{
  "num_hidden_layers": 20,
  "hidden_size": 256,
  "n_experts": 32,
  "experts_per_token": 2,
  "d_expert": 128,
  "d_shared_expert": 320,
  "hidden_act": "swiglu",
  "moe_layers": [6, 7, 8, 9, 10, 11, 12, 13, 14, 15, 16, 17, 18, 19],
  "router_score": "softmax",
  "normalize_top_k": true,
  "routed_scale": 1.0,
  "balance_loss": 0.0106,
  "balance_bias": false,
  "n_groups": 4,
  "groups_per_token": 3,
  "init_std_router": 0.0163,
  "lr_router": 0.000377,
  "num_attention_heads": 4,
  "num_key_value_heads": 2,
  "head_dim": 64,
  "vocab_size": 23445,
  "norm": "rmsnorm",
  "norm_place": "pre",
  "norm_eps": 1e-05,
  "positions": "rope",
  "rope_theta": 3780.0,
  "rope_fraction": 1.0,
  "qk_norm": false,
  "attn_scale": 0.125,
  "tie_word_embeddings": false,
  "parallel_block": false,
  "init": "uniform",
  "init_std_qkv": 0.0354,
  "init_std_o": 0.0,
  "init_std_up": 0.0354,
  "init_std_down": 0.0,
  "optimizer": "adamw",
  "learning_rate": 0.00116,
  "beta1": 0.9,
  "beta2": 0.99,
  "weight_decay": 0.0,
  "lr_head": 0.0036,
  "warmup_steps": 340,
  "schedule": "wsd",
  "decay_fraction": 0.902,
  "decay_shape": "pow",
  "final_lr_fraction": 0.05,
  "batch_tokens": 32768,
  "max_seq_len": 256,
  "doc_mask": true,
  "z_loss": 0.0001,
  "train_tokens": 224000000,
  "max_steps": 6836,
  "dataset": "wikipedia_en"
}
Below are experts of layer 13 (counted from 0) of a mixture-of-experts language model. Rows are named router (the router's row for the expert), gate (a neuron's input weights, with its number), up (a neuron's input weights, with its number), down (a neuron's output weights, with its number) and show model dimensions 0-31. Each number is 128 + 24 x the weight over its row's rms, rounded and kept within 0 to 255. Numbers have three digits each.
After each expert's rows: a language model's description of what the expert responds to. This comes from a sample of Wikipedia text that the model never trained on.

# expert 13
router:129106115132177166115148101146124126139103126101131150140115124154119148137117116111159171125132
gate0:097160150185131163155134114145119141079148181162163128087097119156176176079178126113095136131142
up0:097136160125104162109143070120119105123159126157184113105103078158170075169170126136103101065120
down0:104164161155120107167144173129067165104106131155200140094102126142143143109118108136101141121172
gate1:157107117074148141122102184116096146104128165098148143103134134143140165155122136125140118094159
up1:161125124086145108101079141161103133093093103120125142078119083164132159144121151130119107094149
down1:110136122136096159161129128155096113111132103128079120171137141164129146152138110181120148097118
gate2:136165111129084148144183118159113123082142126167109131112130122107105138121166127139114133099120
up2:162138065146147171139116131133131134119137139137152127118129096125163107132172101117095157104129
down2:144138131110164118113110157133132159112126084116110093135154142153152134119146136081135122132087
gate3:122133149084127108116142093190155124122138128120085135095117122162155119172159150180149118152156
up3:108095149171155145167132123131154126125126156097123129104121165170163097176160137131100148159145
down3:098129126124181118139127161131087154127129157115112169133123122108173123120071110161136108159160
gate4:112104158128141087169101110162136124152131132115128135140117134109073099130128154139115117135116
up4:101128116135133154138146134140144130146151150157191142170131125108105158124097161092158122169173
down4:090138097105167120093111121129160178154119122139182137118148112126114139131138152109160142064101
gate5:116127100156115124123084121157155127106101111110143152142119170143169137108137133093143122104149
up5:140175147122138107118125151166119137161137089075090109131104130123121149146122145146119144124125
down5:138124101126074161119178140085103120108112112162135158114156093130105094122116101119119115149132
gate6:097149146155151103165139094089122127134117155131109120174125127144101111098082141152130164118127
up6:139130120108092102117139142082132159103138122093131102157137120135105125116122158150151105107097
down6:087108118114098098139129129144133171136127080103115121139144121127129119145111176131122123167117
gate7:112162142097107120097120095143190123154147144137112104113128131108119134123087144136166116085127
up7:099138174159134145094103103164145094107103097140129187131104133113116124125087103125155129132095
down7:066120125149132156065126087131107112142130129099105137112176140132116115144098098107101117086159
gate8:132159147099146148134138157151133128086179136105079149164184126151144128107151144133104107123180
up8:176150096130112077054108157109152132171160137133148117082100094079141155094141135166135149124068
down8:121146164143092130115126120132134146144118162117117155101129094117113166132126124139132163125110
gate9:121136113119143146139111085136130136147124091142116111159144141154129089095142110132127124120124
up9:119142106114129097130120132133152137105126174123178126099113121067128169161139121130108116089142
down9:113116113148126141148112129151094149114141154132148156127111149156100130115093130133166150137103
gate10:124134162148112161141125142141140108114081140194104107096119125148112089163099147128145132154102
up10:124103105087129107093156118099113114123129151183142139159160132142085158154107127125123115119143
down10:121140127189104139109116144112158100146121132148169115117160125103114148128106105166141093128159
gate11:154113122121092089127112148126105089147118132113108068119136090104153114196138149150073141121127
up11:125120189123123150134120106130071147146089166145179115117134103123119122141091142166125164155178
down11:147118130119122093134145129124075099124111083115129104117122148086134122118169087162173107103139
gate12:131150099101124133152136129148093154093110166127132146160138174120164137130143113108116081143124
up12:114153141188128106092141127132133077159140121076134080124146106114124116119133126151122154098131
down12:122170138122140131163135164104112100107126088147168115163107090112120142105129180180121128145111
gate13:120139104136098142121141123105130122138141117111130175164157092137086178125118131100104150155149
up13:123097128100130118157103126081124107119092117141145120120131124134123081120088161160106110123136
down13:153128107149054085128132114096119123146117058078127141160129118127116125149085117116097158109095
gate14:112075131109133167124139122138156124079110106055168132118163148127125095152122121135186121133139
up14:110098111109158130166178143171113131119117112130147152137107150140152126159118086126127093075138
down14:130112140102134117077137149095143118177137134138086129099138103138113140102108113058207128117164
gate15:152126139107132121120134132121113083113125142109101137112160154080134102096136131164146155154088
up15:111155158132122146150157135141120076101128129181154128112129160131149106096130139132168156127151
down15:104114132114105126147097159141110121143141128156117104151118132109125093126122132107145136095105
Pronouns and subjects

# expert 3
router:133130127090150151106108106116161118154095137130180114136124121097118120125136152191093133118093
gate0:143146125073154158103139155110149132116094152135140101134120154121141122128122149099129115155091
up0:130149151134112168132183133136105146090175112129134176165126154181140100088126155103146107115099
down0:153111166135094139124138120110128121132129125196134142162099138121114149145165119159097096099140
gate1:117163152149120115190143129140113076160118135087120146136116146115121141156104129158086095122130
up1:137131091142152121123118146093153128112115106145136139137123114129092127159110145119158177138111
down1:114127139115157138154087094136107181136134093112125087142152165182151124144139184114120134139094
gate2:087136132126140134164145085116099109156126087152164092094146115080149145130122115135101130121087
up2:148087083109108127107137086095112110151158146174116145141114161145141129116125118133131122128136
down2:114130144118098126133140092083122102149083132135101133158143166148142132111156122112141131131115
gate3:140152141083096116145124132139140146134138122102112112173132123114115158142158167125180127130113
up3:139129119141085097131195115117118116132134115151168151097147171125157104167121098095169104166165
down3:146144146082110118109108102138157155136156121120120132186117150115117167177134166141170142097095
gate4:142134109132128118151177135136153091126092092167156135155114129137100115140123087186134161146101
up4:106133166141159144130154166103119138128155137123136116125134105137126134156121132123124113094170
down4:132144111140145171137117128125165161140123157071122136087102066082111138139118152132153128088127
gate5:141148133158129100134124113156145106162118123077183096120160155135131113130119149132114119129132
up5:095146106140097079124177190097135152074172097115143109148124156140133155116113121106145093082105
down5:093092145155080112097111133149093112112138112119100150126122146091147141094126079099174111143126
gate6:141139137125184140130079103121114116124111130122083119081109150164157118136120138115157121171096
up6:102105131099119113112110138133130152141121131150122158117097109143109160079161162127144105102125
down6:128156084114106114126150139160170175169139107149126118134131112106110139177073138092131104119125
gate7:145167159151146119127143131159131119119078096132109165127156115140139112129110142093144087128126
up7:154139138106168143132109108157161129143082123094151110119139137120149133142128164150157108108184
down7:096110173142105119131156128144145115132131115120141113154123136096144154126126083159098111079092
gate8:159120080131145161127145082141141159140096149094145130114074139090113138091124099130112157115146
up8:075136161113110099129122146108112104091143127152124157125101149130149116111153151138147112147113
down8:120110123115171120115145118157112100125111136109085106113107084059153123105103157124126067124138
gate9:090156103156171141166136163164175148110098135136123144098155113099123146139128161087129087125181
up9:116087116127105127157122106120159134073138168098142164107156117126152163080135128135136143098160
down9:105085153112095163155148120100097108133078139090127163128152122156110127091103144169127126162113
gate10:132112099122103117120125097094132164153072103161138131122190159122124149109114121101117113101133
up10:108144155156103140096149147131134085075110135116134184130093178161080129149156125156130156108118
down10:121128104180137111121133116147142124124133142097097139162131114145148134107084133099134108103143
gate11:111120083120136134106124103142109061164123134183090107087116134143145112105132114158123169097125
up11:101151147083100124136152102125110109164149141135132096138145112112134126131112118149139127151106
down11:139139069139081143153168147158138084094155146119124136143158130110150143109145130173102179153115
gate12:116118143064085090094128102114127134157132063115112127122143117146136181104107125153155111107156
up12:089142155122124151151117116117121093153125104161118139151152104109131145102151150105118165113118
down12:121145117139138100138146109170128130088151173152138140164126111157125157109184173162125120136099
gate13:139102118136078109131149076107178122119134102175101094098154135128104093135109098182120106150104
up13:167103124119128159127125163191104078118081140135121130112114121103134081106152148109099138085187
down13:118093114152108143168121106110145117132120200121105134111131137133144126143108153173132148189130
gate14:153132117103127105109133105112140107109093125134139116161134090136095087114148118170170127130101
up14:144167159115095109144119118176124100157116114127115146149097132141131105134141148137142157185092
down14:113076118099131092143116105112120141155120126149110103111122109207103126142129104137122124106147
gate15:088078125098083070126087124164142113115118150148158133162146167100108126123151143135116114127098
up15:130142126127115128082109122148151077115165162123113146148155106121099129157103118107101177113144
down15:106139129115127106113143166151111145145097120128134144153153109130131109119154112154158118110129
Organisation and role nouns

# expert 0
router:153124169098155115102119136120118156151184119154069105110108146129165155129122102108131098143156
gate0:130153138136109174133116161141167165141141108135121110136112152137138126092110133185137128117102
up0:154088113132157106103154166098104146099128152103110105096111100093182131087099154093158178125138
down0:142151114128129140131101117117170129159155154108120162116098153121173140105167103099126145152169
gate1:119127109104153093114089119175104122150127139153158105116101111112096139176065077152133151097141
up1:174118116145131117117138163120117116131171164127092134157140142118099137106146109090115112147094
down1:112069071112136124152125117155117136173144118104082117138176128111203100110097119173105136093147
gate2:136125112125158102146135119189167126170162080161119096116159094125103119179152099127159093122090
up2:095155101131147159137137104145152135135103082141143106132103129136131128167115161140092134069137
down2:158114144150183105114156108126104154117138116168097136139138172157146107120148113142097136109076
gate3:108164132113127151138124110194107159111132110121126104125141143132128140178093122120162131139141
up3:141096121164136134114135134100165126067116121151126109135115102125140098140133076152106111110142
down3:105123141142116173123116132125130065122156096156127114161115115127100144174119146153101132094087
gate4:127154129105150123113152139121126099110142066154136152100139137136094102109118101103080131136162
up4:100161165121139132127166140103106101128115094139158118137129133161131155106093119135140113148090
down4:138170135120146153107150126113114083141129082128125145147154174120105169134108124141094141057084
gate5:136149125125147130123138147129114177123143131103107115116118146125136137151128128132100136133112
up5:114136112083103128122196115120122104150174122128142149110174169145139143135118139127099120128087
down5:117132126130131074105166115134104167131147140066099132092072103105142084138139101114148141169149
gate6:126118118146079135148128142137179127155177118153099138104102103112148179141142171129161122151121
up6:112128165106150076165138095131119103127098098102134129112134110146136111078115143150120104112137
down6:125127161128162154146143131132162097133101096140129152116117131090107149126149111154120154132161
gate7:100087128123125123176140128127089143168149152175164127109144104114136124145115100109118141112110
up7:090099153136114110092108107152098120129144108121097082124128116151131118105106170111106144150178
down7:147150116083096105125136126166153118167080092125073132118118120107114120139113099136132154102155
gate8:153158129146141137094161090137134137101124149159127145148123099139142104111125077156109140186110
up8:139165101120103137085175162120144148172110094127115166140106116136096105135111125128179084135121
down8:111151136133130123165113134123095143114128097109168101109100153134146144132138145160115160147107
gate9:130132126094136119111103161134076076105179114103099150106109096137105128101143131082073131123071
up9:152131104120136137155103096125150175111116105111137153162159102149110155120136125119114096150148
down9:106130109159158114132140126153107127106183107140116118133175145105145139138138179135093122084145
gate10:127163088117138126147189137129130103168171126132119138137086101121102128151122187149110112117145
up10:164126158175180119126097131138138151135131155149132095155100123106150153103179113112087154142154
down10:103166125123148171128145145135116081132136072092153141159126150097101096122125105121157129123111
gate11:107121119099124128107108148145152133165132105127159127142115086152113131142104120126102120135122
up11:101151096113123126159129094111143115156147127138147154145126146132139129131165155166157142121083
down11:149149130125173137137117114142113125122084162117106096141128111122148153153184136101145116136088
gate12:114148096122093155122121123148151141103149125122098145099112126109154141178119162094152156127130
up12:135137125113086151108099113139117111132124136160129138115114105184150099172115105100127103161129
down12:141101126104150110109100129130096108126131141138142123116111149133107149113149137150120156156146
gate13:137154147089163090155111112127139121090113132107120109141103119134113172140145155147103064095077
up13:123105106137120133137139128106186186121090098101118184137138100118094163113117182171120149116175
down13:144118162151146086128107116108129165139095105138119139152114116083105102127126151103137128101148
gate14:111139138146130116154087147104154159136084137150142144131135145139121112146137080146134138158139
up14:120155136093149119101109110137095170159124150139126109116148108163144124141152140104125086099118
down14:173116153101104160111116163177116114160121146136117135129104136156142160094197114137093117120109
gate15:119097133156098114129121128134105124102099158129172106134091150084146139115127124154155149112102
up15:144152133131096128098137155115135103142149118096101158141176126121107131135123122077106097115156
down15:130121150135120131083112091132147106165169152166119160141150144142154119132081170096098149132128
Name starts and initials

# expert 14
router:150178127123145100163082108112119097125125150130091109132095077075135113130133129140172135093104
gate0:161113136129109141148129143158119169154081118125112103149155127144117135109193157117142127155162
up0:114123136157106153108140153102107146122136111080152161106115121110124127099125094099128153131129
down0:100132134143158113078117143162111114141148121071129139145126110153125110175142142116141167108106
gate1:125165166133107096134076073121137102116080162139111106154093181111130098117118099103100151129086
up1:114141149105151151112154125146167132101149110099100139115121148102133130109120146141151143127129
down1:123132136134111139147149136087133132103152105082099173135126123141125114117106129136128164136150
gate2:115204113144117121168125147127089077147140130142097158109128124109123134119132135102143117136126
up2:116088134134089152089087142100122144179137134119107153091143148109114125076142151110076128109151
down2:155138150109088134111106113109122068169116075146136151119106128120113136133119139131162125124128
gate3:128121141113131104132134093186140113131104116115161147138161143089140151084098116136103126147183
up3:108112124125125136136134124111067119148123108164089146115139129123162144156119112113174114135099
down3:119139143119154102135131149132111118097132111170122083129134113122127108143158130110114148120086
gate4:144108075138097120141109114147121132136098138136113163087120113100105073139132103149127137130150
up4:140178158119069152135088107155165135140094131132105078148146115137114132129132174101139110093111
down4:146152136142140169128076158155138089179134106106125128131137105131191122152061134119165096148121
gate5:122112103149134161134120148122126081088114143122141109087102107147113152177110147146141073084097
up5:131110151106171087146109105144151122118135152150121115151108134149094151122129125124085118120196
down5:138165126136146122121115132123112126120142114165151106136186102082144125140136152161106141148151
gate6:145172116123112148132085077104101128128160140162155146110148117137127134138150129096150163102131
up6:118095167104125159128124146124170176097088108143109108129102105129116125101114107171104081086152
down6:149125124147109152121144102095152096104163137173145144131159158124102119115140085147081112136103
gate7:136168129146131096132150148092097146119156082143147118140145130113091079195095085150140121132142
up7:143076089141121135125123138123184148167135112072179138114080144122111182150118154173172123137155
down7:147125121106145180136108142102172178130160109121153171107083114143130111138135104102159127100167
gate8:139172127143118097093091121143072130111089115153121150139098134138130131115123156145125120115128
up8:114142126139124102127122108149140126109118092122137117105135117143087102114131114144119116103147
down8:135085156134157116067143165129095121102159087101145166098152118079146140174177091104127131143073
gate9:092139135116134170135130093139137122106118108130119123135130166151152089137103081094102135088131
up9:114127120133162111145154162069108130133183144134174142152101127126140140159186152172138098140124
down9:112140134104129095061114142150113095112133134110109167114141134162082140123124132132106141101108
gate10:125099117115136138147098130139143133123100089161122155100095133140111117123156151090106093135123
up10:097106131119118138145164128177130154151123121140139115131100121161102087089131191123143094130134
down10:134119094132137108118132151131117136112173116167134097145142153093148134186153126132176071117136
gate11:145150123127132093091171143094125081168125141161132143130190142098107156128127164144089074152153
up11:175124158144129107099145152137143090136160152161140125152181141107119145120120116130089082091114
down11:125140115132158110155124159195122142127201140135136136160126112123138140122126170162124079136143
gate12:115119131098144110133156124114081106134140162118134142108104109130092118109151141148117134126100
up12:091135101093134132117126164100107131158132082134139123145163110087157129114094148102099114163146
down12:110126129132108118136133112134102130135123127114124136114145162126123079125119156125130113161131
gate13:139139079151168137101114103151088113131126173147119150136138157094146174098184133150138159128117
up13:113135107149142123119170183115160162121121140073148171132136108108132130169125080140159118123097
down13:130162098134106134151139109165160072095123139114106146086147172119122124101179112122074081100113
gate14:135156142142118128101095108130128159143133124146137138142173142119116086099117090124096113094156
up14:092126102179109102095096087161141137155146134158139160145123107114137086102128098139138119122151
down14:068157136128147149154093130158172109113160140105168106135149115156167123092137081096148145140120
gate15:138139065157117161146095175097165113131099159135107171163092154092120136125127126153127154115143
up15:206122108112090138105110136126154120139146170130190149169115125119149131157136130126112147130136
down15:132103175112179116122090135156134148114147152114136131174083117118129160144087147108092147117119
Sentence and section breaks

# expert 10
router:154127106092146122149135156103122141113137140140114110123115100108106181126148155128168136108152
gate0:150120131135128150096132133106152136164114148100134120103150089145154110138141087117135128151130
up0:116152119132117110155151155156096101115124113146123134129096145146140107157112155092178138109103
down0:155118111080089169089117158116100146173111159146135127137139163126131131114106110093154150121148
gate1:136134140126163156115170136165120124172123140137092132096163140126112106140175149132139105118101
up1:118147138096160093115134130152114172138137174082099128186158100159131161122151127135111115144120
down1:139142108139079121099134149066108136138107105164144126134117174109126112115158112137141147122119
gate2:120113149107161104150113094122202115134141128127128103120148128147079141115098146145124142126105
up2:103124114151166110124089145135116109125110120162165100152147127126084109141147122122169099133099
down2:142113145148158111165118120125133126151118058160127158085098135109157119109104086135117128085097
gate3:123151160172105114150123108134106132105156121087143140112117116136195100177113091139065112100134
up3:151116104143106121135115123180150102141121119105098073139128157142117103074136156096129142092128
down3:094164121135180120118119143144134100137095097121148115127118113115088100112156131153139115158131
gate4:160148139108101178171134105193098153147085139090108118102151111100119095134127156126123116132124
up4:125110090122071072105135152079101104109150133164105136131138122146112147142137144123129104163095
down4:115091100155144108126120187128110129093072089171082096132101118161095116135143126124156154107088
gate5:088146113126099135139106109162130123124141123088133156147115153118157137115087135170098163108114
up5:170137117147113108158154134066117117110120142141072162076141109140090127139126107128122098157142
down5:121174143185131136132147070097110146156123125130164110169112100125127146126125115144126120150091
gate6:159121133170109114152088125152160172154082113148115136129128086113164129107125129120159168151132
up6:132118121122160106120188124152094163110095108120131145104140163136118151124125168120139135146145
down6:116101133194179107136086113142151145128107128132145130117121129140092156117119142126124163122140
gate7:119138176108137153143088081152110119166123163135112106149114165119114099134149135154123106157148
up7:137139138136140146106155145110154142121149122116145161132185148158122099084082096105121122147141
down7:190156160137124145151162119168161161121118141176122090136113124150081120147142129128120120105128
gate8:155128108121057096157130140143124133094172077101144163145161133154112131124139109174158150141065
up8:120144121087161083127104154142110176130088103122136126139148138127091128108149131101154116136138
down8:123126108088141161112097099122098146120192068146125073113140139119159138124119078135134090092139
gate9:154109140159161131117141117120090161142127131062121130157118156163103109157103108126076093154181
up9:140123134166175152131147141115150142114087141137115134170107144127131154146121125126146150115137
down9:087151108121128105115123132154141109149131128122114153131133163143170128145125134076105101106112
gate10:107176088076141137114143144138139132140148134103107093130152090115140155155151102125171126145139
up10:190097141168091097135147145118130171157115134138162127130112118105122135107124165147158158094070
down10:118133161145071099143152144158110152133117139128167125164128118088133079133128154165145146093104
gate11:145136114180136088133139151113146117120118126131157164128139085099161134136147142094143116173124
up11:132123103160123150175115127147129146132126166160150188120116079150130149172125187157092171127129
down11:096127089115134149087129120125130112128105142086106109116130125112178136110142132149102137128126
gate12:141108146137145125070173107099156113107170128131120163130131117187165159121125129074169151152150
up12:105147164121158129096132070122121157132113119113114106105073140113120133104180127165130167100144
down12:150120152144108072149154087091136130122085064130109140153115109121082111110123112168130119127144
gate13:110105110168179099145159099155144137127097071179158101114152150176134141128136116124159112118202
up13:130097147099144102113098121118126162151114147102062113107114095113098128089136176102102120112086
down13:103140171104072149139130128141088112130149146115098072111141150117144155140127085135126142182109
gate14:114076129096099075170122103103107103135124131134117154149165109159082134134119136161135121102091
up14:156157165115119108113112111132159099185132115089116143137144126140151131115181166095154116176077
down14:150116126125128062114100121145126088133079129137100126118132095112099078142154120105113133118112
gate15:149163102125109118164133089094135140101174108110124145155176103097123152123136134108120113110119
up15:119115105162123087115121129155097121109166135104111144120160119122132129119104118099142104121154
down15:128135118138168121161102130135130091106140150141145148131105110123151089122126172155127148090087
Verb stems, predicates

# expert 1
router:128170101132119132158164130089157171141093144158185076132131127099090109114096121135155147161156
gate0:132176137109155114136125125135167089145075100172154091107129125080154133103125159101125151081170
up0:084133111091152142139124110109118134162118123088136122138052116117091084099150098153100129100154
down0:107140142128166126113158115145112126143137117085113129160159128115112130103150092137114109138147
gate1:120133129103173121145127097164131108140135121093141100142178144148105139118109103140136095130147
up1:125153123143156149108104158164148105149119130158150121161114155186131123159110112127073119100156
down1:139104082132145125106120145102142154130114127106123111136152116133099128139106132119152108129105
gate2:135175097109085095116148118126093100105166159160087118124149141126144127172121129107122176161084
up2:181117135145149139149139132117165132127133149094119137095131158102113167132196161124122136160120
down2:138162136104107134124169102166121169116165125119149099148122130141126126123150118151136136091170
gate3:145173122104121109128106125177128120111133127126118143156149132111105114161103114150150098111131
up3:110142162124132168113162085102101112138118138122129153104130120104130179073151122142073129085109
down3:107151124125134115133121076153119136092140119111119165099140183136139090068154137093155136120125
gate4:150120124116140118135126152120153158163119113160133123099135146123138200099137112152153151122134
up4:144128122178172094123140125134134110133096148143132122145121123132109099133128150146132100133131
down4:091095125164123118097158164161126115137138132127153131144127145111106139144141123141158116140083
gate5:160145120165136141144108125109132114151155105197113135150090119107135183151155152081170129125080
up5:176096126103127135117129152106141111138154134118110154154153124126120134140116110107089115130127
down5:090125130118097109125138111142132117166156148115124134139126138169136132142100080146139166190128
gate6:130160133160132135125126153159097170081146130076128089126119166114110085139122180142121136126112
up6:129141094114138104127125124135128185153147152128107107125136112129103118144147140124113120105114
down6:151122108090138132161142102111112113144126152119109104181122118172189114108117093128147110117113
gate7:112158167142090129114095097169170156164121135134128103114108097100155139140148125183146104123135
up7:158157136148125134115089081144134135161077142133116117157108174124156102106134145159157118075116
down7:106127152135149140146147118144135097102170130141115151137129154128111126142127092151123119143128
gate8:116170074143177163084106106132131115109125126144117094129145141130168097106075114157136131136128
up8:160175107134124186090116141165093133103149098127128106143114164140105120125115118144118143129152
down8:145151079157176094089124142141131142163062082156144127166145109136137158142160124128129081128081
gate9:140154126175160141115116070175103105131118145147141112161100108145121160103151131129130154110158
up9:128119103123157130064144134152130116101115140080147133124105149138138136123112117155145137092130
down9:136118096134135115102156096164098130156148144131135090142152181122121111109127118141116112101151
gate10:126135157125126104121078096151116160121112120112139116116111171114136136147093138115131150096123
up10:112160128132192115127139112119112134085112141113108149103138153128126146121113122080121075149174
down10:142150159131106102181095130142152130113161151139112147114137112103138105128097136085148123110125
gate11:107124162157118144138158165094084142143151134129118117094153113136076128108154121096137118152101
up11:170109135106138122133108124139121122125133072194109150130142152131125125099148104099158151129147
down11:109147120120139125122106155119131133097148099136141123142117119120123144109147119140101163136131
gate12:136118111112097110145170134107132129121150093118158124092154141090129140114139091124143153135111
up12:142139103142141146095113149126172092095143141106104144110145091100138116128167155075105133129145
down12:151166133177097157096094076174084111113135133121131119153145099140105166104115073138104110169119
gate13:181143146148156137116156113133126156151146094097126148132117096107155150109148159061139144122121
up13:124123168100121162165140159133070102085129148146115114185107142129128132164108151135135101151083
down13:100108121153121127148125115104160096112111140162138118101151124101146098121145129146162121134130
gate14:132106096133111150112156113078154129133133113116128123068116139147135159120108170147124111115133
up14:123154161139163128127125122125134145131082153136096137129113087147109124174112155104118128125114
down14:128145107180128160141144133139104142141170136139134154125115117070104155139085126125127118113126
gate15:083146128152114085112080139121122136123146117186147133140151134128129169177148133114114112130155
up15:151160116117138139092158177107174119061113105133140124158094151116101145102111107121127108119138
down15:129116094092150122155135149104162152130065122106127132159158144113135107105132098102118147138153
Mid-word fragments

# expert 7
router:086119114160127154126070127112125137121138129119115122123133092113175121089136120132144183112111
gate0:131134145138115114165122154096126126116114139121105142129166113152155128124130062064134119147135
up0:114086101116159146093166127129124132130140105112145107118104124098118086124155168135149104152114
down0:111090109124120135132115088144149123136182131112147122123159110122139126142120101096136093129139
gate1:110147152185114085173108119106157109129174174163136121103150143122104107119119137147099114125106
up1:141159110137102112134107176124119112123097111098139135160142136147148188116161126107140058119117
down1:135109097129137132086149090115111130102125103148151120130086140089103100136147115144150158151117
gate2:108118157152180105141114105118126155131109105122128132116168131144122107082122132135106117085118
up2:104112128162127115092111154132140140144151149136100133121133103159110154098116111133174116089153
down2:175154115135129097171119104134090133170116144101117140126146159118100153118108130138137150167128
gate3:135120123153094120066135164139123095125110128113113098134162110132107078150144132120146153155096
up3:146147118087111115166109106134142148173110145094134163154102130075115157160073113106141098118161
down3:103171090092132124139102113106092143103136129115146135132106155134140133131133120170115129172116
gate4:165132124128135153134143132118123172141148133079108122146120147117144147111080112138144155110108
up4:115105088097145109150150128117123137075120117127117134121149123142144122105128131078149142153130
down4:111158131131119141118130153141134131135110136122139099114140101126162131151094122092161122167183
gate5:104156074132126157113119124162160146144135097080147068159115123141135120115098125140164153113098
up5:116115140116111110154129096082096146111114143143107146142129149103139092125136155144153114148111
down5:142117131158178157130101114110075108182144108119118151149091112154149161109159095141119088133150
gate6:151121132169107143123165133100162141112139088106130111090108131125133120128116133119115106099113
up6:148133140112151135127122130131124093139147132162141152176133141162093115115138150151105119168142
down6:105156095170095112117125119118137132109098143098144098126103136130117160137126153150148125141162
gate7:128136123161126164105118089158107130154171126096134153112133118093091080088145112183122162107101
up7:156109118111115153142149103112160168145120138144115167130131088113112138150126086107125150141172
down7:059069096152122090107097124143167120097101135111128129116098086130157113076136135130083135102119
gate8:130148114142133097129106088105137099170127147116163158131144145151097098153124137197141138112089
up8:118068103139126112167125116084107103121112110113147132131094171120101109155134195171149093119102
down8:146096111101140165145119129144131128143115127134133137136084139180137163130126135167155121135127
gate9:137151122125126157101103085145163106104128123134092138114169119143132100103095120116137155126158
up9:121083118125135144120154135131138126068129129076130131151116134119114106075140159158138106103114
down9:133128113108096109113146133150108100117143113129174131124154134131157154120099088133101120102158
gate10:148118117180102171143137176135089137156118162090088125133174117138166075101163158115141106153143
up10:096116142112118118142134159134145114111162124130128155170116075182137117103125085128131110093186
down10:155151117120124128105112144078113149113100115104141116089136112124086139160147122120172080141133
gate11:121135098154117149099093120147114115104126117132118117103131098139135143092192156195128133129155
up11:112152150114133135146103123132125075092126167151096120125113115100122193093111146119133155132130
down11:107077117099133190116114114121130132096117141136113098146111160129117118169120115148122157122161
gate12:162124086125147112080125128113122136141125147116140128147144115125073154110118103120114110139137
up12:132120116101123113110141159153109086158154064131084158106118154155123126090119115123105074137105
down12:081081144117101104133171158103084140114180161089162167156133135130130112148130148113167102129150
gate13:126130155090121149159132125121128148147100124161102159147133144120085109151132101174091133124137
up13:084143125144117184137121118174176145089096103103134120127118135098140116129131166141147088123152
down13:140137093107108123112096087139092117098151105132159138161166133145120128080124122152118110139155
gate14:121163108119107111154121147098155122127083106107144068089118146121185124092138193154163095111100
up14:119145134156193120160146132138133127181144140148111096123123132170122131156124133128134096135134
down14:145147124128131169156131102131100104108160128095154152150166134150106129109144118122130128119068
gate15:142103131140137172111080135132136121149141094105096123087151156100119141112178108161080136134183
up15:127113116158115115105107078144120141149137171086128104151132143116147159104158148123134142116122
down15:150124114158142177162159101093145147122130123150128099151103128119090133121179132129128139144125
Foreign name pieces